{"n_layer": 10, "d_model": 160, "n_experts": 64, "experts_per_token": 2, "d_expert": 112, "d_shared_expert": 128, "activation": "swiglu", "moe_layers": [0, 1, 2, 3, 4, 5, 6, 7, 8, 9], "router_score": "sigmoid", "normalize_top_k": true, "routed_scale": 1.0, "balance_loss": 0.00201, "balance_bias": true, "init_std_router": 0.0133, "lr_router": 0.00123, "n_head": 5, "n_kv_head": 1, "head_dim": 32, "vocab_size": 9040, "norm": "rmsnorm", "norm_place": "pre", "norm_eps": 1e-05, "positions": "learned+rope", "rope_base": 10000.0, "rope_fraction": 0.75, "qk_norm": true, "attn_scale": 0.177, "tie_embeddings": false, "parallel_block": false, "init": "normal", "init_std_qkv": 0.0395, "init_std_o": 0.00884, "init_std_up": 0.0395, "init_std_down": 0.00884, "init_out_by_depth": true, "optimizer": "soap_variant", "lr": 0.00447, "lr_mult_qkv": 0.5, "beta1": 0.95, "beta2": 0.99, "lr_head": 0.0496, "warmup_steps": 58, "schedule": "wsd", "decay_fraction": 0.935, "decay_shape": "cos", "final_lr_fraction": 0.0, "batch_tokens": 65536, "seq_len": 1024, "doc_mask": true, "train_tokens": 404700000, "steps": 6176, "dataset": "wikipedia_en"}
Below are experts of layer 7 (counted from 0) of a mixture-of-experts language model. Rows are named router (the router's row for the expert), gate (a neuron's input weights, with its number), up (a neuron's input weights, with its number), down (a neuron's output weights, with its number) and show model dimensions 80-119. Each number is 500 + 25 x the weight over its row's rms, rounded and kept within 0 to 999. Numbers have three digits each.
After each expert's rows: "comes before" lists some tokens at least twice as common just after its tokens as in all text; "raises" lists some tokens whose logits its average output raises strongly, later layers aside. This comes from a sample of Wikipedia text that the model never trained on. Tokens count by the router's weight.

# expert 10
router:504487514533541504532469512489495532503516521496487528517493537545524483514533539470519526513473476523485497522518525496
gate0:533475511526477521456481496504500476514557517500509519503551475483480505503545502481502493475461490492486506480447528530
up0:517476492503455516475526486463528469504488471500513518509563481510510520503535547512495515479508515551486504555468487531
down0:522488501508466510526506500495477492467501537499499478428474481511480502509469467535517503543511513518523516535500433517
gate1:529459478501539519496505508552510471541529567477516447483501496476451494497472491512530500522502507517484529512513492510
up1:501535487463515518507489513503481449469497518509502461450524470529447462476495538465482510513472508507494517488525475493
down1:525509478523545504535486516497493503524512505477515458498549472498458500525505523516538480492505493488478467502491525457
comes before: " a", " not", " be", " been", " also", " an"
raises: " not", " in", " also", " a", " seen"

# expert 35
router:469517516498521501474489519499490484486518526507510542525497517527459505499504534487494493519493498509497489475545521521
gate0:531478536492430491490537492485523471516468524496514526502508488539488528533543499531552486490491471506516506464489512473
up0:467477532566531508501464491470491506495543477493490480510534522526539522492507485492499462504512527502504494496485469505
down0:500464500540545493496495510445482514484502475509474481541516467475456503480459495459484510478491524517516424502542558530
gate1:448496526512489502517509507512462547531524497452492518490486476523487504493520508472531507509503492497482471489502538527
up1:495479493501507479499499502521471500491488456473506467444506516494459514530515480473514480495511489475501512510525479498
down1:512466509505512513482465551508501468511503473523427501510457512513507448485435491486480512507477548526511502483508499518
comes before: "1", "2", "born", "3", "aged", "age"
raises: "1", "2", "ear", "D", "ad", "H"

# expert 61
router:525540502496497525507492495491507530478521528460501521503485526524468494521534564485521528509472503526464515455519534550
gate0:513527472459488521501488499496528534512492534498470512525504531510497485493490534534478507545442490528489521467517543463
up0:528513484529465494444473492497527513484550526505515484534501523471526483498500500493539493477464493496488520525500505512
down0:467466484493483478488536508521510535547488492470455479500467481491520514512528506517527522486523471478466543516495496528
gate1:502514461468496482474511480493448508527525478496509501543523503541506512477480531478484488504544481549524505501481522491
up1:487509506511528523489491525504496525500506529487547477481486490533484495517485516544480495469483479501548525486531519448
down1:519470493484492473503519492492524453530507496534509511449515477509459499514514477480521503477516537510490526537529438493
comes before: ",", " of", " in", " and", ".", " were"
raises: ",", " in", " from", "\n", ".", " with"

# expert 39
router:518487520503520542517478477496484511478518562534526516521472509519504497528548502474512480518521534521473537483484506521
gate5:505486517486547517498506487505541427513503498517510479476472500527504482462510507508505486533513472473481484497451503528
up5:487504491509527487458494468469521458483569580525478432481493497511520500476494503516516473485497435526512484499489497484
down5:461475472483460469502489448495465502487537497486521531492517513518532480489480511489507513478511535456495533529447500511
gate6:473484496508528526536463537526545554551509492528465517520516491507471495506477484483519480487518467509460461489473497495
up6:519482507499480500506478517468496512519532516498516475505475530490544478469570464523448456511505527532534496532531520503
down6:501516482486494560487493523500505504509498488507492525494499500506480462487505525484488490473526499514496514537495511560
comes before: "5", "4", "6", "8", "7", "3"
raises: "3", "5", "9", "4", "6", "7"

# expert 9
router:500495496479519518518484500478477505466524524509493518487482503501507491533538525449539492496521529531495509492523537580
gate0:529533483488457524529492516496496496480520523512450527491528473452512491500471509491492499483503510485503468521527452484
up0:446467448530542471490519491499515494482516481482536483491456507485542503478537512495509511511490491505519523448483491550
down0:544502539479469521479507542570486504480491483505499541478484509512498493512494506482487472530463447477479515515501484486
gate1:504477494526524523471500507489513497515519526495516497543490558474513488449505451498496517465467502500503507461494512526
up1:507507474491453488485490503472464505486445519505514473478517510508445481515485509498515503523535482463499485546489541512
down1:476471487529496472491524524491478475510540525468489469520514500490489503461532542486477459475454522548517522507497481444
comes before: "1", "2", "3", "4", "5", "6"
raises: "2", "1", "3", "7", "4", "5"

# expert 32
router:505533505464490507516456484482503503493524497534514537541482528507477503513517490510541534481494506538510501491481495506
gate0:476555440537511503506454485526480500483492523493520555535484516511548514483529503528487508520477512540504490467514494497
up0:512455537493486505531531520493535516544506484472485467473516491484494499495501503461510476490515467452497503514471530491
down0:494480473555503536506489462509495536458504483483484508481500510492512492472485521471528531488453475499538522471514536484
gate1:518504465500466478474529507490466503525491538498487515559560517485485521525457487539488490474497503467523496522516486488
up1:469490535500528518541466502525522500467508485492506504454449487523527472469550513441517524518466477535464516476482497526
down1:499486513495469532525488546503514522510486481497505514471555505480501494507475476542464488483509511444502540464523492457
comes before: "-", "|", "==", "The", "===", "In"
raises: "-", "===", "|", "==", "In", "The"

# expert 40
router:504458533523510522485503505446482494501533490490491547529497508507490480483548542500516506479483485519501475471523506532
gate0:490473485509530534518488522546503482514497507484475480476517512499470503483522555507487479497448475488504522499542474516
up0:505527531528489472520515473486496527455518521549499483521514489478499533459485492490574479536512525508492469526462534508
down0:488505476503480497505474507507443525481523522443527517523483522446484484516534508458491467483548482478541535465514518458
gate1:503504523502503522485482496464520509511521479467493500521536555504478511466503495537507501494478478523494532475511488564
up1:477462477549501550527480480487458513489478528491503504489515556510515486525545492477490482509470544491498500519517486504
down1:488488529473497493432514501506506517463483422513540494487508490488521527488518526450490502494450523510484500489484471530
comes before: ":", " •", " Born", " Country", " Coordinates", " Location"
raises: " the", " a", " one", " he", " B"

# expert 2
router:501509520508539529484490484471490544456543531490492550518476524522474479476494503503478509502505491535468560503530504524
gate0:509509493515494494505514537492489512500524492542486491515522520519455483500479527548552486490462541505514531477527501518
up0:469471473521483484486468509470533501474524506478470439490494460508487509483498596495479526456525471468473505522516542474
down0:489472506512469516501509455505499477475491495496467484526488473532501541465495504514494513477510495574474442481501502484
gate1:501505522520496527483507487517479510485509501500508508511460480498482460445522452522493539512501507515495483499490526490
up1:516515455479470490515496532474562498517514482513502532487533534534524486509501509486495476477486513482468512519480533492
down1:472489461472542516499493513490492472543505488466469476496539552487537479515512503480506519521477514519485520489510464525
comes before: ",", "\n", " (", "'s", " and", " County"
raises: ",", "ness", "ey", " result"

# expert 19
router:479514528504536517499492514450468483472511544515482532494489514510500455529516514455477509520518499508505501447482535512
gate0:481484525494461533499490487481496513503494504467519485478462560496521491495547494475471508525549532487503454496476459521
up0:512493501467496503487509526553461486538481505485565465519514467525473512506459508530491484490446508502456509503506497480
down0:512501533464485492488491482459544494484507481542487492485512507562486514466486515481458502485501593509512488485504517491
gate1:476516485470489499505494494495467475547479542528475504519477462502470457499497500465491497514474501512535477477455479534
up1:560479476506486508525531474505543526456509453483502463463500533482512536536520476504489494485495504478458502494518505453
down1:511527485447558451494462516528538477470493496515505501464489428530486484495508505483495495512507497540481442505494472484
comes before: "9", "8", "0", "7", "6", "5"
raises: "9", "8", "6", "7", "5", "4"

# expert 22
router:521504526478535503532471499464489553473524512531468494505471509491461512558479522487498529523502508512462485478509484526
gate0:509512537453505508549493520490485481485493495528504480508467534483490495537532515479513506482471551489504497485511542515
up0:472535476497506517465529461497489524482504513545515501492469478502465533481482457532479508531490452498520505498529552521
down0:521504509491462504493506537449529516502525487472476518538508511485569516551474495514516467503506498527495530467506501502
gate1:520499478545493532515493531497539549530511463520498518479455476475535534525472551508531507499523532509462480515468519523
up1:483484540481497451482520461529445482487483464493496468535493484506525541496524493486469522481507497483528533492514457486
down1:470531449487494461503511520539491494501536495531506509485498544512487506479498472508492472525488524458516458534525498505
comes before: " the", " a", " to", " that", "ed", " his"
raises: " the", " it", " a", " them", " ", " and"

# expert 13
router:474497542489520525533480482530487505481530511479484528568456502551460517527520578465514488468481511526523520506477515505
gate0:497477495539491499506533471464503483504504493479499482499483480491485501460514520485520560489443484476509481477513475495
up0:479524505480470475487484532528506504498496481502503550483546523477523501549493477517487457503511503519485514571502544499
down0:500464517494479493459534481492501531520485512496484552528492489492529469500517523487472524482468494479467529535530539504
gate1:481467489484522489484466538499467501490501476497449510513492519478498519505470479557501498561463502481504510516471455515
up1:537525538470478535488522464516484476509473489542506489435479503553442509480535532481521456490531500492486530521516527514
down1:497479513485493528527504514469477478483504490532483488495507483501499535514555542463491501519525505507505474525504524468
comes before: " and", " ", " which", " but", " with", " who"
raises: " and", " which", " but", " the", " where", " including"

# expert 28
router:480515537503541521536508482433495506498537536539505547531501500484479524520502513509511518498499516514477528481527528506
gate5:557508507509466481487557475528536465538495512522489498480512478490485550498526548441472475462513510495490531527525494535
up5:482511502463492472520422502466470499456528461513521536525472487522485495514541470516511521486491523463537519516504444497
down5:474503519485481492516526548476483506494558474474493488483497513506497487511510488508506468498556481522503483489502503502
gate6:521497497541504496490527495498462489463530489503516533535472484533533480526475519496535456461460494524514460554507491496
up6:512522449454469554500505525533490515493499483526485521511541498506468486514507489488509495520539526501527533483539521495
down6:502502525490514508459518488521489508480487531522508520492475498505532480511521499514508498541477485521502516509494525530
comes before: ".", "0", "5", "7", "3", "6"
raises: "0", "2", "}$", "rea"

# expert 49
router:484528502523521500514474512459517470469541489487495563503508532510457483505502530454538508486517499512495512442494522534
gate0:558510462505468497474478474508426500499473534500489536518535499509519503498476527506524501498507472543475500493498445540
up0:576509471515495486466518476468473485514486511508506474523444520453480506514467498526492503549510468517487544480498508484
down0:497540462496528523457499512503460497486491531523466521461498455522571492490487477463512522519549439498530476486528457491
gate1:473495492442524484485511498482476483520483500467457517496529510521436496514483500512492511486498522502502502506509513515
up1:466519450457519511514520477484472442485503505509471476483466544507512493482481437524498508459510514462459502503511522447
down1:511545486495534532490511527482467487502463493487483451494470498508434487470489515514486473504473518451465490492518465489
comes before: " of", ",", "\n", " and", " in", " for"
raises: " of", ",", " and", " from", " at", "."

# expert 14
router:502521525486539521510519542485476506448525539508494520498507507531505456533514529456477475502491532520456519478505518523
gate0:518520513521525538493499519542516541526473527458452511496499474458509491530481512509495465508520506524534462480547449470
up0:528485522444498489537516492495498522506533481524529519532521545471464523464495477508508522529488522503524517546487519525
down0:480500496501523514534526533477497512488466551466504543493472501512483446453494486495510509460521504468491502474500453451
gate1:537482537477474490437547490489513516494515503493507529485479524510545479503508486521492498515500526531503517488537514514
up1:461479466507529513541472482494542428499532465519511430502468519506488527454484487454515499470523484488494526524482493501
down1:490526532479478465502515493479543465449509524489535560494491536519496486515482514536464510473500508453497472467505525480
comes before: " ", " \"", " —", " T", " A", " N"
raises: " ", " N", " S", " D", " W", " H"

# expert 3
router:517499525526537489507457541487481488469532527483491517522499523512483510516520543470506519505517468508444500493500499518
gate0:526526496482515508519500548460495486476480489502497485513548479510529535523519539517566515523483518530528533530498477502
up0:520503465492484479490466549472507497482460512490503506455537538494499537530514538486519541495508502474540487492482465511
down0:501506525508491513477491499538515500489518544461538490494484482526487474453472485478525472493513503491465487441493477496
gate1:477506479490487466494495506529516491491500467497470491478500528493490531468488512473522453466508506511529467514486490514
up1:500518491534508481469512494500537484501501494482439492483507544523488482502508534527534502459539537508461501501482521505
down1:509488509510465511502495516505509471461508470522520542499468523491507541488522491519534534523540491510496469460516463479
comes before: " The", " He", " In", " It", " This", " She"
raises: " The", " In", " He", " After", " They", " As"

# expert 46
router:524476509499526513507462524497510484476482542533519542516498505528495483498498490492491516521533512543460529479499480519
gate0:507472478509477534491475470488479513503445470536507539523491541514478493521515503528521580493477507536525474479476517543
up0:500530494503519517507535502516522516492517547500498520470564482482477506500493496472481472493538475462469556502489472461
down0:508515518528506485489502514505465483507501515534481488514490455487488490518503474475478490495498488456505535491474489471
gate1:491459492488532505486479527536539440499483462518469486493486490533496478470498503500511486503510524495497503496522498513
up1:519492550512495536517462519502480473459501505523450470510508484489527528512499474483496498511502447531481492500514507499
down1:425467506506509511444501506501506522492509551509498524519529507518516474510523468528511535519505460468523524486483519516
comes before: " the", " a", " his", " its", " their", " an"
raises: " the", " ", " a", " them", " their", " his"

# expert 55
router:534547506482521513506525485518491500497501508530514543523492488500481483520557508468508509514503511488480502466509508482
gate0:532463515475476497469500494488473499467469548556496538439506494508471496518536484526522501459512495449542516452492510557
up0:491554476504513523479558497474495484507457507464493461520557489449530525500492505458474482498534509525474507542507490468
down0:522483483508472478489473515512443507508470480501518484538540465485485554467481478520487471503477536545459483518496489471
gate1:542531453497534494476562508500503535467507508490479513479444522504450498486538506509489534513498550519544480510482487493
up1:511492466511538431512516471525493507495470491482481507466480502475473553501512503480476503486498532469502519512559493504
down1:507499478496550414515478525472485496530521507542492501474521515494496468482498486535502465523517454497514488448507431515
comes before: "1", "2", "3", "end", "ights", "un"
raises: "1", "il", "ob", "2", "ig", "or"

# expert 20
router:472505501502536516503466488494501505476533531519519528515491515536472467478508506491522471487494494524523499453475515483
gate0:460446481494509506522483468504487527508513523511539518463513548501496481447485503469489491523527460480496499509509498537
up0:509453483507522498482471478506502517553528520481498483439505538504499496483470519491527478517540501493522517520519469493
down0:529534531537516467509506495436487473497530565484474525536484513530498506497491487521491557512492498513467467456515491493
gate1:496518542516536523532486491459548503454472521531525509515511484485520527483481456535482496523504530482525515487469473518
up1:511518520553507558506448489476533549491505482504539527480465494469501469521542467496511501486508479449479447466496495537
down1:486502484480563489540502475535484466516467519495484510483507521502506522528498521479519471473527524473498539543512511463
comes before: " the", " ", " be", " a", " his", " New"
raises: " the", " ", " a"

# expert 52
router:521517536524505509497506515497512502464540524512544536506496506482484511516549501466492500526492495516460495430498512518
gate0:488535475536520459490517491524479520478536490557511510501477469495552505499447545507471444477484500510520504495502510475
up0:434519515492494535492549509466564530524465523528533528497533555553494479497519474458509481470499507469495510514535476507
down0:506491481488514485476512527515476492488519487481501509500508528495492494468506490475471454514450508555515506489530511482
gate1:534504477491488486514518499510536541571514448501499503483471505525452506502455485473520479491499497488523517495496490540
up1:491462486480496479522492510476506523526519490526506492551501481518488478501502497511521487528492511498503527456486487533
down1:454521448507493500539499507522495491523510473459517496470510462491467497529482469535555487502502523494489547529509473479
comes before: " the", " he", " it", " they", " she", " a"
raises: " the", " in", " a", " he", ",", " there"

# expert 54
router:494498521516542485514487484448527539456515501504523539517466506503476491528558529476509502510493480491507522476533510543
gate0:536517505522499514491483483512521496493507511515517566488484508499504510501483507482503553501583458490502499522510514492
up0:467517494545493517498486511464450491517468476552502537471481497470540465520508478527485545515510514465463487473522503517
down0:525516478476484494532482523523471483504508484502543521473515514513473489518490510449488522463507499532485518507477488502
gate1:490510513430470466481493479457473518568537534525484506533503497485521537505473513495506494509486531524528472454506496482
up1:532462482494519522467500522471497504470503541500545499469530479508506528522510517465508448482509449506479525483495469553
down1:490535495519509521472512478472499475471534499498543490461480443505528517469504501526513465512508456506497476516531510475
comes before: ",", ".", ".\n\n", " and", " in", "\n"
raises: ",", ";", "\n", ".", " (", "\n\n"

# expert 63
router:468510528540507492528476491484504438509501503515514520485491510531496508551540507491483498527459517516478505501507514528
gate0:497480504544516476452426544524482532459451497506504489530533492508515552520525533518517493496492480489509492532484517530
up0:480479492515487478501553457489538504506508516507562534494480486492476531459483490494481473513483529499537511526513468473
down0:493477530509481541489504527458550484467513466542514520478486493533507528465511457483501468529511463527524495501540485493
gate1:541491522506460538479492513494461467485521469479449504550533482505526497543500488478485521507517518472586467512479523527
up1:505515527501462543533492504451503534508541491518489473508515528494478486497515529514497515525483442468508491543508508541
down1:501519473483475439499508519479547470525563515510517541491497534484540505514498525490501490479469476531479495525518506536
comes before: " by", " to", " in", " as", " on", " with"
raises: " in", " by", " to", " on", " as", " with"

# expert 26
router:503538517517506535514494535470482493493545535513512525518489509515478498529535525491493529520502495515469558490537515511
gate5:474541509483475519532515503504476490509544514512533498475489482500504523496482482525464538485463492522498466466496540486
up5:523442490483515488493501496504534495509449497506484511522505496508519494496525535485522458541481483494495509505509460507
down5:510488483476534512532522512543482489494503483504492537496522437488499476415462494499516479454496500493497505479494520523
gate6:452497491499536494504514471521510536532485554501534480526485509492555537491449474517463496481452542470488493481498480469
up6:511498541489491506522506482509500452498459500503526506473500521511449497520530473503522473513485507515507498515466526503
down6:505503479522530492517569506502461507527538486543543492497498507494469476462509491528492465524517471481493505517509503500
comes before: " |", ".", "–", "0", "5", "4"
raises: "2", ".", "0", "3", "1", "4"

# expert 27
router:505517504500533500492508528502475477487560512488506523509480523516487517485525527466528524555494509514456520433508498504
gate0:498460467478468530489478520562457475485522490493565505463502507487527509489497475467485453491471537480494456504487527493
up0:526486449447481494491491485525479490449485465452495511549486454500483510529530478530509496508465483489532526514491507497
down0:474516512518471480471500502533539487549525520472477512486506488518524495459501465503539487529503498461508495512484502520
gate1:488537526512486496519462511511497510469510487505502475462522465484539500495503497496511455503477514545509472492521496529
up1:530505474487538497480537500487546460498481509481509490518486516485471516508490510461528512516528535475492555513447511495
down1:536471497486484499515482464492486533535516477519493500513458470474519566498500458434504513517519488511481516474477494509
comes before: "1", "0", "3", "2", "5", "4"
raises: "5", "3", "4", "2", "0", "1"

# expert 25
router:535499503503504531509493494487518490451518504478502521527457575513473472519517523503504516533463548497490529487514520504
gate0:527487484508467506502492503524477476529537564484498495502476489472491481486460527487514480537501530543517490511536533500
up0:483528519491519539496507524486522463481474470483539536476500498536535508489526469503456498475481502494533468486538522533
down0:460565546545511523487493510518522450482503466527526531488531490481489484511516500523503547535524515497509500493502492527
gate1:539479543484476501471524567460474509487466508534497492499452520468482515527495527490478521544492472514507515498522484491
up1:529501530512515507468544491516516526497470486474444488536458508519514494530493482556515503516537462495487524507546525511
down1:495482559490500524509509535479495498472474496463505452445529495446464493537478491520501500504506494439474476487551461486
comes before: " |", "==\n", ":", "==\n\n", "\n", "s"
raises: ".", ",", ";", " and", " he"

# expert 7
router:557494519513500500529496505486491505459530513507498528533504507567458486527501497477508513529485527493511516479521519497
gate0:460502533456504473543497494485545487542471475495552488517489467479555484496531497499499529494497494442474519467462460508
up0:490520527516491531517502470500498486517477442514504498504515458465537489486528518480523537524488537453488513487498483492
down0:493511491536548535472533494515490480510539505490529579459499501478493529505465473532468480513509516560508492495511505502
gate1:520504461521470519491456476502466482442485523514511505516489512485473431486442497509530506509510499481543503499477461511
up1:509496507521490519470567476507487524487515501489470482455549521462486471525474514511521481534526460522507535479488503483
down1:472480473511462473487518503488515498510457506512533490500477531468467493541491481477495542515539480506490484502485492468
comes before: "0", "1", "2", " |", "–", "th"
raises: "1", "2", "0", "t", "3", "/"

# expert 24
router:496525507509498519485485513501501485451513530482484555539483547522477461509531526498531516553490499535521529508494504514
gate0:491492438501478476480476508518561452447535505499487460513495464493525500507538522507511475540515487490517470501499474518
up0:478491525466488532521483492464458516554490520507479538492476553478475547473491491465465486494472520497525489528504521503
down0:543468524478482492489459499499460474522495511477528511511518493491540593501479536500491432516525507529486538479475493514
gate1:487509478530513506471484545462540536479491485530486528508481516523474519500525494576517466493514484484513473501502494523
up1:517499503472524470501522462521499449476491486510460512523496490507510499466447501493513475515502524535479560522541502510
down1:511558543485519525514485542552516514533497501481468508495513453498529534508484510453518498489507463482508493463491539503
comes before: " |", " |\n", " (", " is", "-", " -"
raises: " (", " and", " |", " in", " of", " by"

# expert 38
router:543544535508489557490488490492498473457543487510506522563461491511483475510547530482492483508497497512521499519488506522
gate0:574519465500486483483479492522525509510505558561517522538458481506500488504501460498505450509478492481465543490506498530
up0:501538509493436522513493550501510506510525527537465517522456493509480529486478514479448482495515470506547494501478516490
down0:509518495487508525510527546480478509522493507460510490487464515500491465511488541498486520528556482546513483531506522533
gate1:520498526554532525483510527515521473479503455494490525539513525518505535443527508507491490512503516482509488509514500479
up1:524516538554521505483488533485519457529487493525482499492500511523458521506535450513521480464489521511526483514503553483
down1:524494489516456562483550477507482486539533515490526482522518525491489525512482466490510491486528500500492512502538480491
comes before: " ", " the", " century", " October", " September", " years"
raises: " ", " the", " and", " n", "-", " st"

# expert 33
router:533545509514523507532497524535527506461511534474498542513493537522468516506485503479494511484478519520452463488492540547
gate0:512444489522520539514468499508535509498464461509465497497451514530494517486512527447519511488490479487499436536501503522
up0:531467492535561543487491481515529482481515495511462492493478490494503548506576504485464477509504484521487473501527481530
down0:487531477483493529511525528503486491465476514535488504524537479501497495480523487523492562474491496519495502509443523476
gate1:473457495480506496467500492452477485481484531529508527467531513535539525484441475496477494509518478518497523519466470492
up1:467511458515501503524527487496475508511511482448504474521469515550480541524460500482508489500499503478526470545529528515
down1:468479481480502490484512502502501508476521532531500458505499503537487466502495484488476491489478514513528500532497544539
comes before: " ", " the", " The", "\n", " \"", " S"
raises: " ", " L", " D", " S", " B", " A"

# expert 47
router:474493510518519524521490491456487484465546526500517525538509525539499505485525503434499506515497489516503534502512512538
gate0:515499481505488523520541514501497498498501537499480462508507477484521519544482497485508481450492455511444507498523489534
up0:535499498496505492469519510522507491472487507506495511508440513546478501505521482486492504443527461497468525487508490494
down0:512561488526504487525531515548515492465507534539513482491454502500465479497542481470495461466524472497518528488510473508
gate1:519516491512524481527494511462518503489450477535480540535480549488515460515446487553488543502482489500477534479484498484
up1:481507494502528507480492475517433493516484485491495513524527490515527558479500517503496468546488478575510545524464477527
down1:471519490519514474478488473492474525502489548539501489493502539498494505498488492550502533474463535496471514519487510462
comes before: " |", ",", " (", "\n", "i", " –"
raises: " of", " than", " –", " (", ",", "-E"

# expert 41
router:477518537517533494526507496509475501467490541480505530510472546508498494507524515479488533514512502528484516482518512510
gate0:544521495524484496510490515448561490505462467529503508500492529513471501543493488511506500483532529544543454470548505467
up0:478484511499488477486474548538481492465506570489495493508520519514497501459511487481492507483516464488477505491525517513
down0:538488506503530498530496517502520534508517536506561490460546500502524493457540493516483498500483524464506518491508493508
gate1:503479534495555525496489528516498473531506493499506517511518500466527463461495495539500487476495476500489505466515439463
up1:507509472462521528536503482504502480501492475498493511501484541499492462483482515515494466522554525511519521530542527510
down1:477534489490522510487534499509537444516452501525561506518473546558479520508511515517520498480546540514498471510471477501
comes before: " |", " |\n", "1", "2", "0", ";"
raises: " |", "1", "2", "0", ";", "\n"

# expert 5
router:500510514504524522520472485461485533439521504524504497520478533547496471523516524468482522545474499489467492483494512511
gate0:487477511475506493508493541498515511486497488479474525535485517494449507465480472479512464515513450490533443481515533469
up0:511521493519528516543505473567532507519494472484492495495508443459456479509496526489526497498516473537459502517511510489
down0:513511500466478488502510507481507533477485487514494490516537521490472511488449478557496505531488478506522488517484515510
gate1:505492493456508513482458475470492490471497481529424515508490492497494508553491489486446508527548492464516526541532471516
up1:496488492519468536495537484507505516517535468524558442463493477545499447520504524501488547543508507471493444502488502542
down1:488482507494508532461495464516542527504501458495505482473512459490478529511572501520505520485535463496510473457504469501
comes before: "ing", " of", "s", " to", ",", " in"
raises: ",", " and", " of", ".", " in", " from"

# expert 12
router:482486489502512517507506490457466506433525481535512517518461525523444482489532536475499482493483508529473490475503502528
gate0:536456549488471528513517495504494500511468480511554499526489526518487487498472493479473474493486555491522485511482491503
up0:456528528467497453506524496497526505499513505482471502468477520502517466524518499479516505522496517549473477512521480492
down0:476541494505447508481507489500472539540450526474506501540474565476561489507485503573502520479491476512510511498536500471
gate1:518516507514497512495536518513523476483501506473439524464492538494494463506477528504503489484448509504486508526518500545
up1:515488459453504469517438463490493496491495495488499497490515518545481448498542541495493492480516483458492437475506474481
down1:484507469478534502505515517493475506520486493511519470525484461574506456409511448513491538519488514505528470519505446521
comes before: " ", " Total", " –", " Win", " Turnout", " —"
raises: " ", " –", " -", " A", ",", " of"

# expert 21
router:523511532506519523527479519465532515462491492508513550526488531509516474484495519496502515471502499507486518506521490472
gate0:498507508494517459559486485499510512505510531504500543488555521487510492501447489503494533483507499483456550481481507491
up0:509471500483499538470482541534539506521519491497554487518492496479488458543539477494501495511483485512460505482524554482
down0:482515501506522487492450495495508492501470451487501524475516478484498502487580511485552509551518485483525527520503512495
gate1:475522503486482491497551499486522488420556463472517531466483479464471481489507490497502539516480495467534480501527481443
up1:496534478517469496515565496521491457494531517512519543476463468497506506496485490489474484517508464470510485470469489472
down1:496500507504463514487487538502485491507517531516455508454514553477492525493461476539497529457498475540494527477508498443
comes before: " |", "–", ",", ")", ")\n", "\n"
raises: ".", " |", ";", ".\n", ",", " |\n"